config = dict(
    num_hidden_layers=13,
    hidden_size=256,
    n_experts=6,
    experts_per_token=1,
    d_expert=256,
    d_shared_expert=512,
    hidden_act='squared_relu',
    moe_layers=[1, 2, 3, 4, 5, 6, 7, 8, 9, 10, 11, 12],
    router_score='softmax',
    normalize_top_k=False,
    routed_scale=2.45,
    balance_loss=0.00505,
    balance_bias=False,
    router_bias=True,
    init_std_router=0.0127,
    lr_router=0.000659,
    vocab_size=32000,
    norm='rmsnorm',
    norm_eps=1e-06,
    tie_word_embeddings='early',
    optimizer='soap_variant',
    learning_rate=0.00567,
    beta1=0.95,
    beta2=0.99,
    batch_tokens=131072,
    max_seq_len=512,
    train_tokens=498500000,
    max_steps=3804,
    dataset='wikipedia_en',
)
Below are experts of layer 4 (counted from 0) of a mixture-of-experts language model. Rows are named router (the router's row for the expert), up (a neuron's input weights, with its number) and show model dimensions 0-127. Each number is 128 + 32 x the weight over its row's rms, rounded and kept within 0 to 255. Numbers have three digits each.
Before each expert's rows: "mostly gets" lists some tokens that are sent to it at least half of the time; "comes after" lists some tokens at least twice as common just before its tokens as in all text. This comes from a sample of Wikipedia text that the model never trained on. Tokens count by the router's weight.

# expert 4
mostly gets: " 0", " kg", " +", " km", " (0)", " ft"
comes after: " |", " ", " 1", " 0", " 2", " 4"
router:140118136199116153171161189129144187102173133155146160124083122156071128124173160139094195166108185124081127135128109119135129130141116106149104120132116132143151167134106133098147131119111104124078155164122183080212135101168071119081100134124160129184244055172160096132145127126133068143063119166189105105135141104150093112090111119123145098120172137141181154115086114081142123106135
up4:086138086155147085196166151152093135139126129121082066108132119124152124098136137142065159170152174163091139148169145180099141135105179157117171115141095108118136143140062176164148122117073145155119189079197106135091144052126108160132162141136109215121163126169161143136131152102130180171118133137123186116102179126117131106141142136155122059125129157098110081110127081057123174151124
up5:149118067108126131094138120152083140160113109120130146135095124126079129036126158112133151188133179096197153128119136087110093130133162118132095128125126202059159090126117082160137121165094140143149190134060126156189103180103189097177117151153121166099143071140153175097102117146101143147132129152134087173121051108106055148167115066130130139112058091078178124110113116093134102101131
up6:154175150140095113140129181134127115071200120101163094157083103116078178170139188136102139140183149168092151082135147088090165121059156117114187111184076113170173110197147173122129097156100076112144145134109158125122073086090102107122127133162141114110167114140143084109104110126130068142110092111124124099108115135149149188131191127198172127119102119151141131094134177178129124119126
up7:155160170179097155177099167107154092114121135154125158115147062124096100127134138074101151108130108220140089116083144104168164120119113051106107140152026148152169120048124092113075154092141089181104125099126111090110123073141127190097091098110142114135102113170115168120122133128092130135098119145108049102111162114174090070062132108159205118134105084120164116146149116129148128111173
up8:137122180127148129167121155100125180113106152172092094137146172111154188125182109102145144130129165089171182167151087121154099139083172130159187128118119144133118111100100118135083146126191102150139153110126154079176133081195131154135130091084127118133134110070141142141154055137097186122151118147138166163101143069130117078120099091169096129182143148136148134081139136181162104050093
up9:046111169162106052121117095149098141118160128197113092140132081138108145144142230100171125102163109139088119178099124197162100142097143142136126193147123105082184174137146116163139135138146095082098059160145135082126117119097149093153164115151125145146118166128162149116106081102123138086126122068149123122163114127147106132126099157118105127100100182084120088148147184138152132110156
up10:116161174098159140104105148173103078143099086082109143162128092130145148082145123093123098154154179144092182195124142095135147147114086230151127180146196142161159167099146148165130119113125169107068127137118164125096129183145102140182079131125138179087133120122132120175119173179162159121056138138188071111065099078133139137155096094123149096144151071191126098155147175094146136169182
up11:161179059138103130095097076080166192148133105130128108139059157143106114088135165133122132129168164176124059190137165127162112122156160189100161108099138151203161124142072106119149107061164134109105144142162113137112162148126091143110167162159180179106138061113133111106169141165119099100103107138130126131161174152147123107121171106160116105144147148123183149131133154086103056107166
up12:163123158167111126077168138076116113129082105090147137163128087117123118069167144115103119134159146096130171091186125108151098099078105141088118160119132156112160124162103109129155124139166109160124081153140131182054107121071195111134174170124111090082183110191171135111178156149075105129105158069092116061111131176144151106145122143129137135157060111160106147147179112160137110096161
up13:119123158087124143137047112190127189196136094084119139128043098141089142128150172121135114109091121130056122113122065096106123186119166142121083184107076097143015131117135153066090133071072133093066179155099127149131159096173110173100117141133191152121136130142127156166116177129082095140139145159091128089117203123135112142079163147112063175117106119131143140173136166107175126161130
up14:141142104175107094068066141146109160151148205092105079157159135132140139113154158142131155111149139085134114127092072177143144142143112103062077105118135098143195108123088124148166130068099123101067175122120094138111128134112193110118131144126074181167149109114148168114157147127115161117156185113193152150125112135101140066146132151082186161111160094147138135128122185138116123155183
up15:133110110145102111186173150154095199174093095141138095127079172133141130147153142111125152099095095121140099139112107133100082108125156119152132185166097178138174128100155161117131136065187114099122081133172103127169143132091158138135162152106098124100178120130179118104123120208148085166107090194096147146154089122156129119112195156143178088165137112090156100131126113163135157132077
up16:120130186165145137119123173112138131157129112113122110112149089125093154164157192118127130178073134088082090129080086177100095250109170039078149119091116088127179153152084151178113095113163164092111145132170102162094113109131087091081216076115128089062132104143136119121160101116036117123139148107171165111128108122171151117116128144140121100166092134102089131133144177130130116077099
up17:138166164122129188125078114160140123117132133130153086125101144098060119108128113107117135119143152140120191119120124154169147101161111118117113069173144117107173189154162103106120135104211107161137079109131140170124169138134092140138123143199098115085181149188214127143125090200128143120164148110113112095087135109177118136169123105140202096160133113159171163079080078054134194150129
up18:120115175115143121151156172131168147101137146162126094159172164121091146098082150107114156105132145125063117153112085112164147167085138126172170148115124154137193209152125157133099128159093110169104133105147187104060105129129148077122114133143102050090161175082153101108146100138095111123112064138118134107087099131132156131091126123130097151127129103089164240103116136131152099155165
up19:133106185208131148043143141101133119131149166143178085135052130135053117106081137178081095122124164181073119132113105099143116164140094106128086139155216118116134100168062079136164152157119159159174099185133131199165133141096155151132096065073144110157066099137167125130125114154145187185077126137135124126121067162157087153159105132123142192076125198071131147129143183079113139074125
up20:104141164132105150071142101137121148137105167149097151171121135146114210167155138111093105157145185126081138137138131158092166144141092180112122105095162106144130048076111110148084183143134240117076148103088101133117146115168100140200078122178105126124121147112126238095146135102090070106076144112135125092106155126132116117148145093164071164080119173060128129156103148141174127169115
up21:143085092181138152117127095117137136113156185118148133167126200151084121146131138160100187127129131115118145125064168090188137120124115117070127171209127134108150105102111080094129152139161128148136135115138132118166182091159101134153114123116131137118145139105104047144184140144154118139134145183112081070112119148102122131164102121163094151154152079161168188127099090139184054082142
up22:105080133129148102156035137133167147164136216149110096140159142114139129147163122126127070099166115085135190108070133128169139113177090118121138129098139111180106132114129191167143163160146177150129123192139181083108153097161177111075178129222127079130162146168116132113110112101148064160103095180226156139123147132122104113106132061134101097141167181103188125105130153098174076134146
up23:133097073164133090145066122087108115148163174090112092163129111087095178111148123067138140152144114082122142116135158147146107159081113141125077182073132180091208110155156118218142115130157122117123138140110130127135149148142124080124114095142106160154176120157138115126122123070061147147154127088178114091138131115096128037097190124126181181124149111141112152100091082154114141126075
up24:157145035180118078097160145131170123120139134158126179117150098096158120108096194158122175132102148091076131154149131151164132104142168144146174189085103151126143126184149098131118177166198232162125063120110180161090148126124103148144104185114157118127092123201139191097124127134179129096123121121103126159127131108161134146093212139122115106104113146113122199123126130154096124132154
up25:091146133070165139079106152168109162138109121162120109122109122148137170127163169173140087179177150160094103163147142121116143075122101163126088095107173061137139114110106095108116147073114100049110087164134132115195124134121126065132122131067092154114153099156129095164121133177126190141128143078105191167127102146174152110116154118116099140169202180095200114176125085092165094125154
up26:160183130112093147143103178110148128092069123125150189156102125167112160115136117088116097183061141198091093149126103132073108111082139208116127204112064137116154113105124085113085118131140085119109118092142155085142127180118118150124108156151101122149071156135131185175140106105101206183086112114117116104098132128126106143106142082161134142128098153138134096128193081092134194164092
up27:095146155158130131156158141146151161133145157129081101135201123162100181089153084123165174170106052179137101180098131118201141049114067101102121112156144200142169147151144105121110096120072136129114090162131096157163136099179155099052137172105140111121152137119137147136080136103129156091142139163094083136110139159147105205069126134159144161142119101109097129123112132181126102117129
up28:136144136146149124096166101169144129111157104156146187152068049174122200097134152111073143048171128124158137128131097124102085144161122117164145096124150112109160142137145150105162090110088161159094083136141109134144128133100117122071119094188121139133117116121079103125123122095121174068129104181152126116107133117237126105092119151127110156134153109094212128102116124057160090162118
up29:097140089040108122136143123161118151131180135229118138092145133087160122120148083081102119173154134100135142173176098066127162156092202113226117109106153185079162092133126174109130180132132160090137105166042116121138180070143063081117158174121117094144134104092086083122084129071086159090172116130161095082096117122143118128097121057106104166108113075074120167117114124135151104102127
up30:153187108107107146134119140097114141162147111068144135101092134116156174149116128076147168088148111113041085136115126226131108048139179177161080125132064130105162186179150128093127141067097051109113115123120089135150171119118149160095101096057127149145119089157142103152172120174111108151112168113149126177139227070179088170074118123147131163066144115110147140114124130079156099138082
up31:135096073160087046115080141082096081098152115080169097186178139099069126189087138114131170152146168086117131184078104078112116106171142146131163109126138140080140123182167150108061156185143125076154106133183159042123132151171157126111161108153143107132162101122140134132188133119158068106165096133146173125128194096096081139150121181099118130152112125095167139110137085108136153167098
up32:099091138152104190100160124143127131131176122152080153136107093075123157101083101122133146131144112044174073141140172152162082101077086174109129102105134063149182091088134091121145088119157101112170099117200167167129097162142134132102070165160156112081151138152048120114097077070119125070117107092142115154111153131105153095138156109130144115108159145126166131106092126140099152092115
up33:159172133192105131167160103171163156103139121119133144079117119100163102174125160151056182071131118149142114143103143151154164130115149204117108143113097180099143111140096099138063149107097125141141154087121113152150142108179187134092155156110160141102129140168134155074114095117141102189125139105136131058148141131114100112085130171194089123164199169160125116180171179203133063165100
up34:160114135142112173180135170077131127120107139156170190159063164107110124138128156152114155134137135141127112200127108168151103132132162075127111100089096078116139173131173156090120141071113111113123111093147138124165144170136085105107091200146161118185068101160139113098113118135143110141133140108131212147190150135128093167058146194119155102147124102141091131096130105152137065132138
up35:188173183105068037084144115145144164128151142158105164127142097165106107140122126147143160102133187168100115109138124147097120166137100089078110135145185188125174174146166134107128166021120104138142157106122114160115150100173103145097133101138152166142171166154101082146209184192140113111097140177061101083172105114110137138104112090087065107128146113170150108156178090081129166168126
up36:127093141152105096098106164121130164129082158128094125146129140123149126169092149095074107145094152109088134102122099124105164098128205095099081070116118133098133102180119057154128102096141060106088099086114100140123143134072065172121154151160111157176099116142131126160093104072183153136145118016108134132156146153154152132154142094098104125126105101154090094133111129171074121151118
up37:172131130042152134095119118108151105120123161144102130125165135152113101120161089150112128130165155125129112133128087079139117131141135104164080117069164158114116085136130167092140138166159086140171072099154139091152140079141042128070134210131092088153134134134132183145155115133153120100148100081118103147114147097088042081121093064251120117160122122112118153093155129137132074141108

# expert 1
mostly gets: "---|---|---|---|", " County", " election", " career", " won", " List"
comes after: "\n", "-", "|", "==", " was", "==="
router:128148113126110118135123172077073111120085175118092123136130091167117105124139084150163128146130047097183097171157129164162141121070143123090136133135175120074182091194098095126107146128150101110120095136145082137104146144083127155150153092112109132133099155092119133078096104123117126096143125090154182160128134144159139067147136127113205094136146091116064115132169103161087139163118
up4:113115127174132136088108204143077106144161144034104124152067124184148152092142047055085091121145146190121199176121095092140148105089152143106151121104072139104146128147112148164167109117092135104106116098150079112109153085129123163073150116165113092128151155063134168136095105146092089120092118157113164169089117111087108124063132084187115111076098080120152091161150065086112133208170
up5:166072103147087103128139097038118128134119098080119161182146094124094164080119102170128185160130141096108118199121170107116110078103195141126102128121107127176145121117131127097133123106116134109101073157130156127150155202127215185123149098104149158138113098150151132120168107111105136155116106123137104168168078154139098114126112162118165121163141110117156119164106126191113132201094
up6:106121094124165167124096125124162138103139125131097112130135149145065123156139123088060140156164108190153154176113170152133140068104128103117123121097173132061161154124132159186170159103094099150080082091148088119114132078120171127112169080198145154105170129129190142099112133120133137088073095096150146102150173128178161105121136152154175122145147105126118102110065118089114150137120
up7:160140125183137111096136175079115181075075113135110143142143127106153136100143173123164073166107091171126133119119116105148124161058128125133151123190136184128158013162137156093142086105148126116131134078132160102148103150195158180077065150145133099140175120154081137124132129065144159151160087117128092146080178102147126139217151188116096093155074139128119115069172102085089095154107
up8:169140151107089095148102148121137104206113145164066152178157133146122140166080071141220124129139171166096146146133140093170146143148110149054124096058113086107132160194045161149127176138185119098123101208109181155118109133111096157151148103119123125141114099111120117140158089107148113074159132076134141181122155175102130187137136075162095177110168124112078060172169153168212170160112
up9:175137115111144088102080151143124138145168169162138174164161124158155101055116151165159175096129156108119117107123061084196051089105094116146137120166152136112143102146105134105092168161161110117133060070117100123163139132138136121125167116131133160189136141072099122121119123142081159133102062103143138124185137153089168089065165146173151116123035121172114097128140125163124099148130
up10:091168164109167130130132110137153107150148119140134116104131146148130119167203225121115127167130128121179176116203159097088179175115129073144124146132125094088150156122158102124103152112114108094141131109110079106116147168151161157116204093084104120097177109088124111134060147130133109101133097166169132133110090115152117130087161107117131123015144101135141131173168181111146082181099
up11:192142105117073068166103112144109098111165132110131134145112164159138116112082113091143098115097066166110142184137138170164119103105091108127158166132152183088163088116158106174161150117149147062110038140108197106131116116147128132171182135105123112097124118151129125196110140094104153093122137180124086092158080149117093205126056090085128135107135107175100094209151107105101105182172
up12:140091140068135173182141137109188109174135168081166145129155101117086122131153094154156085129092139164179132174116123152152150097071182136130077133023116164187160048144116094070101178120158099203124161127113121139145115130111115096164135153116085088092096124108087106155144146163091096115072068071147133113153125124134152125173148175142095184116067096085112166146122073099089045124146
up13:208171134104174097139149123162135098109157167175069106126131113120117049087166154073117196163159053141135133119089131105119110128135129185126155120161133141128213156110156100137132098165118127063178088111135145096147152054147137146141115107103139137171104116140137185126142090143101117131131065103124164173135129142073122110080082141132113133092120122184117116136074100123092111162117
up14:101113105136177094139109131112138154112084113120137123113179106135200121061170121098149136207112134070149100150099161132121157147130181069161178164107081185094121131145126109112100105157111117101098106143096129168108076079122156083084137207121138130117168094146137104158149136136150143139143129131104077208134129163063179145165151089111150119107101161140154116142167114113166058110137
up15:158119158104144085088131171103141120125106117120064134071159161145100074138142148098094096091111112146123150139161055132129147152133118132086079086162152157107107175159110151114044163102141193130112139085126156178138141065173135118116092095050104144109081047158112111092120100105168132132127055117157143160109115117084194109180128148156070128152144156152142108130191107136156106158140
up16:128142138195141153160147099130139094149164131053139124122134116047128130094105151104188112105148077126132130200138140193132226124124117168082081082104124122125158126102115109120168150157110102126041086168175114072098119112129116136107105133139154151132168106155098159160106138137164158127118121088178172132078095108170114049168103155112135121163127089167114059100109102084138143108118
up17:162130139161084107111096082153138169079029214034109139116124104158194074078071144096114124123062099068182092151096102165113119139091133160150137159178122125139175100121170113132130112122156124115121134108137107121107185116112169121180119132125159120113125116143124152118128144113132101090174085124166124055145095138114133157141124101119183154075165110111094205143122220086128083101155
up18:093086111122092030132143117166126158073105132168127145054135187169112165121173155179090183163128092121088105181097091135094072125137132131146129087147116123098153151133096146154081132137168151146122064123100094132138166080139170177091112143134149145177094099119187146103118138176149071093171083174097183130104135156102138139121100120115144094084112085152167120123119155122094084166081
up19:160194151109102115180126103110130132178136090157117089108075118123166093123145121150187199118134154132132157168105156141154132162065119172084220062143131166191131163122203129099137150087096116132109090129105157100148153096141189112156105109090073166145121056142120126180130175114098136121132146106172105093138184154172128107102125118189095114192135134135105155128148130096139094109086
up20:122161105145151108155128125104166114129113164118104174095118169145114123182141096151131105134136150109146132128132067089120043157091101079105114155143146136111151117130109093042116183106144131142125151109073113119136216135142160173099087127159119153096130103097139170192135127143125095121114096098116142113101148158145115186138161147126184113160052122139136119031122083142028147147039
up21:130114128162145110102175083072116123104081117200192100152143141193139082183227139117092164133112123104116148152163170194124074097162165150181119122083155130098177135176070128124165143167117078121117086150162097123144165114135135132133092080124102142067146120138130136093063156151106111080142131110122149190072112159171146145122108182115114124122134127178136145150111098142129147149125
up22:177093110127138119106157163088059099166118119100130119153122080141153101116084067128157156133176082112164125155185116142192156109131064131102142143148124119157169162113138150145153110127142076100076111117083118079161196134094083150156189135149157148119118162098112086110206100157125122115152092188100119206138136174119152091168158087127109126133147152125114127093156133085128102208140
up23:200194151178078080144170110091129157144082172116127118133090181129141098131089146085123040147120110072145130155066111142162091195186193128123103113175152205137163133183151109082118126118176134129145119104149132134157129088108166190144113099109097088194127108097195160185128149118171106161128132181120164123123119137090143166126168118130120116124150097116066089063139128148114073125118
up24:119182139079133170089109135147140195167134113084122109099130093166142175106123154120084146097134114135114120141140086100062131117149115165128129040123133084098161086147150153133071131099122080132120097111144132131213140106096175154150166189127096128162139213068117192146163117129114084144159116166194153156166126235144098165089213111108118113087170098127074105092206142131068177123160
up25:123097155130170173162090053169129147219102126111129120178098095127126076172163150137131099170107118160072127168117113143163207097091175093063119174152117134134125112118127125122154125152154087132165095185118091146118163156080132174118174055200172136105142124103081139133188133142105165098121132049112153112140139145109204117139115152171164164138147161046119111166081187192082085136111
up26:168148081117177056141100052119134099089115122128152098110130119099140138103130091108112162108143145105138131060096142145110145124090178122097164128176182106057132172123123134172137169129075084122098129098152136164078179145112115139096107142107178189104158094102140122136102167128153106163085192085150112112136119170150158099116077181103120128160125052168159165169142142133164108112103
up27:109136175102204134097160134150113163156111130093145150156095110052168151114134146130135185168153104108127136159127140098117103085144105102145128137121165088158198060097125118147093192127133092081058089108117148116166160127086142135180184086131138101115043116086163141104106075056070095138134104156206132135135198156093143140146076111088170135171148114087106152165105149111115066176078
up28:100122083136087080135168162055135113092186163052124150151131157112159167127151116127161109155109109130115139149095125158150151177121180125088114120145130113150164152169109074095142155066105112145161103116134143196143116117169141133155123124108095126117157108081126147151107116140112141068137126106113106166054097153044146112180129101178124175107118102120119083111152122074120160099103
up29:133175167138120158136185200183063113167112110175174103113130144139131100125106152117160102103130089192183130129156139132105175111117176124098096105180120118165172157186146074122133089115130079100100150103182110066097119165100147112084145091082130095152139057096131156136176116112186128054200138146140110179101090094145115174090144152192117157154094116121136145115112053148077185157139
up30:078154121131128184129106194069115163118184109148110175144140087130134098129172104136139191101121068065089141158076123114149126150074092113135129090097114165113188180127131080064125172111100166133171120131136093130172119111102144104030140086099135123104132131124179191167132143116120148100137115151084150138119095198173088138105135098131089099109101105156139048122143111142075051120116
up31:082135127111096108174133141053049068111095068142122093139127139108144197083122117119119177086141092083123138169131045174119095168114099073095132169137079191134160150127099148161133128157139153088146087115091138158113157091116104104137134126129096114095139111080149134168065123104134146117128169117168193194146133153197075096144051174110086107211107112151089123092157205110162138152171
up32:078158122138142158157136135126103087145096087137095140101140124116061137101118147138118098135139134134110070182111156116131143136107155169136169158156162079142146064119093147131154111088129132131117142119159140170134143118106091129144076123173119151112124088097089151063159118159124104107155124175114124100081172148133138066200137136167136129134115054176193102211135111164144112144102
up33:119134143150133114152155099091147161109107184128055200170143088069091129113111085105127139111130105157107127128141054171213109105108107164063110128131113142130105138140128153094095152134116211167146080171080071138087158096125198171143100091128124107125126101179066139138089074105086138138113114075145152171142213125138132107144111099098184116134068090117116141181149140162123123091149
up34:118112134145133107143142037085161078181128123136156078099161096177136172159145126152084136155147128120144114168132118185169081140142087032165167123107169112069124137147131126089163129108143068066125121192106114139113158137167088162132145130139123105153171070144115067130082154171172137081092160119141134208127167067066099106131132135085142113139078170151162128144092103133172139134114
up35:099077116103151137027156198064115120140120125157096121053082174156114169119115076123132108145106135103152085072149172155187093107048143153158162080167130082093172141146125140082114125123183172142150174139106093170210137137121097099163104167139139141151132111130171130135129126153117096099115072108156145119129092136142173118123106129183133068092158117121095156129115069131156093178121
up36:149208102115141102074149100088158170115112139150122123099159164134125085163131158139097089107192144124142118131086111135158157091132140116141090137147137190119113111095109128147097193103106108100114097089112149154104088175146150097112141152097144171121133050074132111139159119104069145129118138165164170129140167131137058099128140103136144109155149041170159075097112130117158168127149
up37:101176177094104126126140131151097132229165150101111134137128080086155111042152154101118105130116143103122065132076141108123136105080105122126150156129130157148127176123075093172148151094122148145121148118106115191204120097145131137135128106100128175102147127108102102147175165091188088096150111128120120141158192162138157115087145123181150106115110119138135089219160131157141084080105

# expert 0
mostly gets: " her", " their", " them", " his", " these", " this"
comes after: " the", " of", " a", " and", " to", " with"
router:125086201113101183148104125190163132088134137120154166136138131123149111150130115161128138098142106096166107106108142117104139097202123122150109085123114124131128164116194154137081212160134055119111170151072051088129110132141198132119132144132131093141162170132120126089133163109132163139168140140159146117133154133134127148115118126112134120094095075058149158130151142140174183134123
up4:143114111092115121097111107229164137160145095072121126196123149159128151170147145134151131104161118153167082113065133124210177142192127093117091117136133071112121151130151102142131152130183093149142117110077142158170092124132156110105144138156038187144093167103167116118115171137150132072158137154136138105150054142113130093106135176151162136145166135094096057102097111159121098121128
up5:144115174094090131078119143107162128166151075085155136168114123157121158116148175166118173109127082107127120172120178125207153107115142102113100092124141098135205151134088099194124112141147134143129132095138141078145147167130105078072140111133139040136144131099109111116130130128124118146176072172113122085191147095138123159154184101143172101128103087152097169116115131104127125121105
up6:089147109135168159125090104147161121129125115121219121105144136131112153153125147135100075107178164092121127104136148143110061152092096187115089161085181142143141108125185120109130122171193101113105128100152115148140119132150161134129129063231128105123151129145175158096201103119096147077101136102078098126164139178123179116082115137097180130121102141158143122151145137099101096200142
up7:104151182160091167147148132160122134146135156108171143149051067120120128071151112138101129157111141144082090159076111186147183161118206136114130148089131069159120199058138101158104156096090149184166130094174159131096059116106127164176098105205167071083148168221090145092146082141104119073141174089060107076067160054153142149167108086114047140120193148096128164154140109144141111094138
up8:135081145188127102139136076192170152144146108056147158174164108135165176099139134182138172138136077073123114091093126196149132081085126158153078136143165162038124160139135097102083117179168122128144111162073087147101123062134232143141121191133140117119087124164149185118182100121132130132172157150143157085134119138130095103102132094123133108151172124175129163120159144135178111138093
up9:080100139102189108122083129144079117160143117142087156178110157135145127146088172129180141150062107075135123125103090132112132109112148128140105151093162137091134129187118109118148136116163148149138106193130174130102060133126172086108155125104150060115114069136140177053108204127102114094142089090143118158127164151122215080155148165117095145055091084141152084134114147136124131124101
up10:160147144147141085099129125137100192127094180127146138157174129159105133113094097189124123113104112113170170137139166138165106100110152105097131054124187103080139083127137184215139152094144124125128159151119105109137114116136148089150207122129130139117121123104126168091144130126074099127114138170125175184105162148163158021132122177132131100092095109141178159114090142140172166081162
up11:144132172142142153141142202187183149142103102039154159220135142105160124102090128150163144192135049139180090101136126107100128073154095127146106104155123109121197159077141144109181104102185107122095156134176140177041120144118152134143110148127203149106151155127178170122131125094113136166158123148150128129134145061118081149087127072171105121116137135117157145125115125149203157154115
up12:111164097081147143093059042127139103112120147091082107096155108115123133089166097154133153152082106138140126090111085204149113105115102167199183133107103139111143151147106108129134155071056165148107144141169112066065133126107065090113163140163117127125107172167120107110100134106097172111071139088145173118165207126076079148164132171085200153081183134140124087115131086163120160143107
up13:033108141079089094145119153130126120179051129080123177115183110115160122160110124113119104129155129135118091131121119107133140099112151171168142092170143135095123181131160155086140095111113118154118121096117069137140148202127175123138159114158141114120148171133069099128109168138155162136159124124111118079151114118107074174176089095135116125139168096142154054169118166161151088138185
up14:125127147082100148152153085138188111074136132152128060096115145096126144125048153096133185136186158090091165116081128089097054113106098101154160125082195184090136157092182144078053172157126100152121146177115118075166101070146081151161142116126102127113139143135116095200133156140170160132097148142092140103085086173128126141161135143164103104112133098061112150128094073127095155095138
up15:122171145097168102093124146111133155131116110089117143114083145128113083058126107135104115113147079153155168140126121105178125093148119133130098106131099158164137103129144153107131119203093143171140108162165141145136138122121111092082114120141187154121090153108118142140166110074099141113100149131135149134146141132117141162119113066101026143104142158177137117080142160205206147158100
up16:111081096109088114142148130138123145078116114166130155087120103175195114167093103117098084179079100099160144140051106076112117098100126134135163057112108119159165116186092151075160133103153106165092142121157193146104135151109189094072149118168146104095176076108101130178142072121155098150102126144166139074119107141098127135114147145129116147092136116188119193114114149191137170120139
up17:107078181101112155069118141173125077178131112113124083161107169161120183106152086147159057114094112116173174091058104118094140152140046134105114135104093156115110118125182134103184105172125085123139114121139091086110161102151164171120079084119160080087173167121097063116156114076115149112151154159131168144149129175125097120153116120071111107099101153094107102126130095109170160177123
up18:133124125069149041158096112167140035198104097082102098154199125122120116152081093120188129106150081154164122110162122088120128148159131137083112167162098083084076113153091148092103146113129187094132111115095143125111148153133177098123132134081128113170134130107168112050176049069148136124061094096161162172116095125141125140150149133086139109107155069098132063055188081124109124115108
up19:173145129141136158147194079135149140086124126077123213097149164092155092119102142052132138130141123098119127149102139209119149124193093104153118111134106133142187110074145131116192134147096135125100123103132099121161087116124185191113177122157169169124107154173116165111099172117103159121132149158072133097113158149172086111159140115118160082133186090150132136127150148085118086087132
up20:188117148117120093077096118149067137153145145121130133136038121141173178126153165138101178084101107174153090068158106050146149083128107208081134125090081125159150108111131126130184100115134124145121171160150176178130138089181140138067153128177127198175130143111121160116143179096137111119135176115150141094114188152061124142144146130160136055102130153108093101118126155174098132180117
up21:096106063077151123129086119161108147094146112132117143128147148114105129163174195137141136109112166095150166159105102106086150089157084188091116112100133115124142099128088180111114142140198099134153178120123135145102114120147156119108128108147215094192148162092111159132062089153143175072129187164128148160128133125179093167150127112161155110108115073131147102151142089097183153120090
up22:187079206132156125117173179112152136119107128115160142138119120160124107138173114157150120111123085099113163145116084121134190137141066151152142086103114062129182130136195133085155155128074087145039117160141130104222159122119126087166120144186150132165166167062141153042139164164182072136097126155076168085127165171097101097143150147103101125127085092097154078122119081129149134110106
up23:134169195119132113128179090105164113144086095109165162077110132111151095073090120113159195114165112128135144072089128127173095105140102173061134113126125105139148137108147177093127169128171070137111127131143117086126141141108155074141125104162151098152182202126131087049100097134119088152169106102135133107066187124112137080120095189144078135085111132138121151115126071222155099152068
up24:176119150129148112113150121135178125186117130149121122108134147152098194109097127043167096116147116086149125127140098103116180130101129110128122101154128162084158149111155131173208177137145043086122102174140156057120157125107121084135153151127164136203099128096113113080126117130100093103174127100110117018179148141036053067131107101111180108113111135147138121070155134127169152161092
up25:185123071139116097149126131147168149151160159129112096113116167170176156163099200059148121133129084102159144123133134161105114081136180138023093126124110140158119174113141075064127062171116100177180171147169198129101179088149137116058066147124122090135119082120140107178112136120106182145114149087110166119130055166171090119159072107135097164162161135113054133177128121143196147167096
up26:038106118100113145120155081175167087124168100141099135103083100145115127083109164153130174111141077030159154162056144148143181068123131160098095068125148134054165107074137164115144145092109135124152118110092112141174168069138162169089105129112130138146155138130131077103116109165117132102205125139103136184092151132171126124137082176103145109137124108127166161084183171079184112127101
up27:151106111160144134138141095119108123109137157130158126056148149156144129135148130156111197163206074121156086128163174100117107093112184092132104093137099161124184103156179137177134147099168166127170148117081108105121133094148123151171150080109170128166169143119163127162095108174158101122122151150166085118134150109160106153161138110133140095142082112093134163078091123075142150111126
up28:116142127105141171104086075132147095137130178110141111128122068132063119108147187098100142123120194103165188175092078134106122206116145129104090112107142128137157137121193101140152120125124136222181176121102095104123126100095182138113077148060097093162094124186146152103110098165095112103114106094156102150192136177140187114143155059167102114119125030100209155097149158155088135101121
up29:124159163147118155163137103101169119132131097028120133169118137160126124156136124068074090084162080119109137137109122123153091127173170137155149115149110126127109122125105109107102149114130149163165137129147131143114128196103146143170109184106165112113167102157094132101131162126139074099234177087107120118129114119084073121102153070165146105135118074092145153139133107169130098136142
up30:061125108108107069106125153147112158124195099125123128136143125147109176081120148177123138131081183114142088189114121137132134124164151160109087106101202188110166124193154178122140158115155115046107153182124101106117108155155151091157183107093121108084129138148130149103137161116176147149130126098198120086127162134164066096182108039126113130135102073147137149150122134126162167191140
up31:083064116161098062139126109101097115067143150114098162121103151094121163108106091099184108136107122134176120129142114117088205155161170098169187100152140086102164146107130096106155079085118117101050104107183100157132186176134102106165144146157129132126170152082198146152084104115154123167108089133180116158109179155138155183134194105152143151042126119154146098178092135131143197134036
up32:143166133156195129152131146113109131092101100148090117144135125083100163138103125122177093136111103121124129069073151151118174127107155045074144135117096105088157097127091120148140184132126124161062129120153123148107061084152096140138075133102065158120149151089130084081173142143116106174147116129123079142138112125123029137167127176151159166105141075158115107155151110112224126198106
up33:101204163098186080127143138105130167097119111147154132121174112157143186103175134175092128155138118182114150116127125084114114091207107116156139095153174151062129132130163108088114080181095112124169177136129102092163129079158178058123128154072111143168130134142088179154132165188105147140084171177144143140112123091096110105062097114076129117076235104170105151183147096147141095150120
up34:152093166174113136111137172120093084095192156105176140140145162113134083075155181100104100155178095132150119094088119084169157124136144112117145166207123126076150171064162108188171099120144086060082106109108134144127100085075211127142117066108097156109107168126055130122153112087094166112097131148129169119157102073150119093115149135158165118114166128132155109155152120095146193137140
up35:113118143095055146103148118114148101087179097081059151138134087131141149142113104109116118146211069120087094122160154101128116127156145167132087145129099143151205122168136106131142092151157122115128151121150139094169118172141188096104173152125175088174067073111062132130120165123160107185125122177128181101111157111130151146161151154190133150070113016085138154132185099043130128202125
up36:157195119119109138137110118150169124135047094163076140196076172101158091151126157104159110126194131161123114046123141078168103106129146185148152083107122150128125110145127143133126159127153098157100158104143184091117139137096136122146071152134151155099116107125175126103163152147102117129182080104143120158083101112061069112094104137060131097065121198170144154104183119158154164201088
up37:166121100100165104116124080192105103107117183112110124114109149125159147077124200174170132157173108096151128126133119150142123191192133074129120106112093135200131073085144157117109111119163130107117145156164116066136121124094175131123146117118142152132126164035116129113159108134167148089114142203133150095149131153104143077103189118060143125133135131145155153154158160159109074144086